config.toml
n_layer = 14
d_model = 320
n_experts = 32
experts_per_token = 3
d_expert = 96
d_shared_expert = 0
activation = "swiglu"
moe_layers = [2, 3, 4, 5, 6, 7, 8, 9, 10, 11, 12, 13]
router_score = "softmax"
normalize_top_k = true
routed_scale = 1.0
balance_loss = 0.0103
balance_bias = false
router_noise = 0.3
router_cosine_scale = 10.0
init_std_router = 0.0149
lr_router = 0.000574
n_head = 10
n_kv_head = 5
head_dim = 32
vocab_size = 16342
norm = "rmsnorm"
norm_place = "pre"
norm_eps = 1e-05
positions = "rope"
rope_base = 10000.0
rope_fraction = 0.25
qk_norm = false
attn_scale = 0.177
tie_embeddings = false
parallel_block = true
init = "normal"
init_std_qkv = 0.0286
init_std_o = 0.00541
init_std_up = 0.0286
init_std_down = 0.00336
init_mimetic = 0.5
optimizer = "soap_variant"
lr = 0.00284
beta1 = 0.95
beta2 = 0.95
weight_decay = 0.086
lr_head = 0.00441
grad_clip = 0.5
warmup_steps = 200
schedule = "wsd"
decay_fraction = 0.923
decay_shape = "linear"
final_lr_fraction = 0.05
batch_tokens = [32768, 65536, 98304]
seq_len = 1024
doc_mask = true
train_tokens = 270900000
steps = 4553
dataset = "wikipedia_en"
Below are experts of layer 3 (counted from 0) of a mixture-of-experts language model. Rows are named router (the router's row for the expert), gate (a neuron's input weights, with its number), up (a neuron's input weights, with its number), down (a neuron's output weights, with its number) and show model dimensions 80-159. Each number is 128 + 32 x the weight over its row's rms, rounded and kept within 0 to 255. Numbers have three digits each.
After each expert's rows: "gets" lists some tokens that make up at least twice as much of what it gets as of all text. This comes from a sample of Wikipedia text that the model never trained on. Tokens count by the router's weight.

# expert 25
router:129151133067145192109112190138127111121161156110040151095173155132124092174153071121121075121134132123146192070114141138125131072132132131125125113093142167055139179131123111140181086164103188156129212069150120119091096122120103139136149149
gate0:146079118141179113154119098148110168144106110169136178148148139107173130108111131142142190143109068125136150159160107093106108192148129146073180147167092104109137147120107184125057125060118134119138089208156143160144150127124123122120133126
up0:145161092150115106165118126187092134090179148096146111102117092155055118177099143120089109128164157113129066127167132099163103084127156111162078101112156134130168142109137134178100113177150158113060125148046200167090162126147159084181124128
down0:210104161107103120104125147101148119110129115111177157050143122111133141161111101178104078162132111115102145078093120165151151145106166146153141146125203143135075144096133170150108131140180125098103093145129174155124025107159166075082147122
gets: " on", " in", " In", " ", " first", "In"

# expert 7
router:134143117072129197124099188133136105118154151109033148092165158140126073169144085129111071128129138134146209107120127137119123112132133130122079115100143152050134172130119110130177081160126176140117199108136130130078093120111097149141153137
gate0:112143127129060127160148132095117127131051117121204086172110146124118176138077090128122237155094147137121088168149133113108111151147089155200098149177148129169079135114120157123095125089124163126097124113128129123162142122112178116122099146
up0:108057110159181114111110140094095143106174178121145128116060118106130109117230153159167152108100119126195120082127093186187148141076146105147142109127105076136169166118138133113147067168166121136165139136110118180085139132147157121166150125
down0:140000123130156100126131139167145116096075122106154134046152143147100094106197153138152112130146083115130136074105149171138032113159093151192096120123085095119098135146097112147087043145156082132135151194136116088154144110144153143112133087
gets: " to", " that", " which", " he", " in", " who"

# expert 23
router:123147135080138193120101185133127109113162149112053157100183147133126088171148087121113075124127140123144153071111139139129130074139134131130120110104134155077138177132118131141183093158114188154119194073144127114100086115120099136138146138
gate0:147083137142128074177151088119071089145138091087176177128102105156098121109131187140098166161112107147133077161051117146085171202142097171101132163141115086159090118157115120147117085132151122136109101141081189158123157089116170137148091151
up0:126099139125070108113157114130120148157115132114058169122116087133132124167112158094125144142104190177159148174158192070137157140085135101166112136134093116099137100171138114080136084083090110118149148117145200125096154088129149129128175165
down0:165064110150099121128113140095122125192119059129087200085192152136125148167178142117115147162067160126093060166115148113139122159138089135122133163088060149078129185115118138120127046069130170129117107140095197139121167115112128097138109175
gets: "'s", " he", " He", " his", " she", " other"

# expert 31
router:133159118077145180116113184130136103112156151109030156094162147120114097167143082124114068120128134123144194079115138139128121076132126124118115121106144164065141173136114114135176080156107180145138206075131128123096096124109111138133144133
gate0:134151173194076086149058085145140112119185130107178112110089132081120115115082084126121115091174087164144070145044140160122105141097128087119133127113094119171083091152126169149101138081131050086116148114155088153122135134112113111114150093
up0:180141140181139143162114098147134156095085103207098151116147125133176143138204122108153181142160164110122131134186130109121128136121034102097153051125111114137133131181160133143155121171138124167165123214074106073120154111103151141119222170
down0:120122044131097138089110134091125128135170111089109139093140143137129093094079169110151149087136124154078163150083118210083158125130136107183213068135096127117100115130096150157139094143129107127132135136116161117133175057090124109103178126
gets: " first", " also", " May", " other", " October", " July"

# expert 4
router:140143115077105189128088241121132129112144137148063131098124194129088051158126146128136090157100144138156199112120154139092130109150132144127123117104146146114142121121130150103224052203094169154136218072122133119112059126113138147150127155
gate0:097162155187159074121125085148157109125115072109199105127060085135147181083163101060102092112121085086097106096138090105128139121136109134138094138178106128138131144112103097207096113126179183125193121171133139119114151136101090136119104108
up0:159072147037120152129146145158113088216155119187138111108095154120183145139102138159138115143089109138090146139098147191127111176146066104125084098120197146148136152137179159160135092145161130148163107197101115066147123147174065103103104178
down0:139104114134181149117134069150161141153134054089086054136114130119094163154103132103187179126135192112117156128109135147109115100185073088163099120166159114122098138116167116146145112154120125144140130176113100115113121168129148128084123199
gets: "s", "ing", "a", "i", "es", "ed"

# expert 24
router:178138108095153191112117191129142110118157146116035146082175157118121101173134072144082067141165145123143183062100131111113135069137136128116125115117155150049130146112119096142192085162103182140113185080124152133081095126099105127134137163
gate0:155110187157143153076115110099135144114124099116176083150154124167126139106133140192138153132165040131137078165136139185175165124106125141142194078172134119135095106125096127121090094075104132088111201186130096173140120179157135141093150158
up0:098167097078146131139146104122175154139166113078138128105110105164094044176108128153189222120117148111137152099145136143080097148127141067095123148109074139120134104104123148177122123068130125092145192121146145140142111073101149141159112135
down0:108105146146094102171063077113110127154097085110059139137097161115170127111104132102118192131103133074145089175124148144130174083145089132155104145097131147097162114069029133110169178099131138130166090165139101176151093126105089108133084122
gets: " was", " is", " a", " were", " as", "'s"

# expert 1
router:136151128085136198103108183138127106114148155114082160093176157128117088172147085132114070117143136123137158089112134137125123072136130129129127117098146158073138175130124120136185082150105172150130206069150136132093090117109109147147139144
gate0:103170125124097130102132085145106118100120096125125083161138134160117169138107175109111140164077133118152086173202144136125151168116114156178095093094126065165109136146149161110116153110163073098160143211084115181159143146126095129121113098
up0:114119110042126070142084121126090133126096133089156144087146102144059097152166149084129067080142123074132135141057157094078158137160160152176130155130134166125134121114130163088138157133166098108138057119114121155121119100149085180132155141
down0:179124146109114108132137089185118123157162135102151145126138102128142138127118193142151162168116161138140138124068110133095111138159161149099167135130157130074155163130166175072057091177154108142172121118102142131134128099157129196092122111
gets: " first", " ", " an", " The", " two", " one"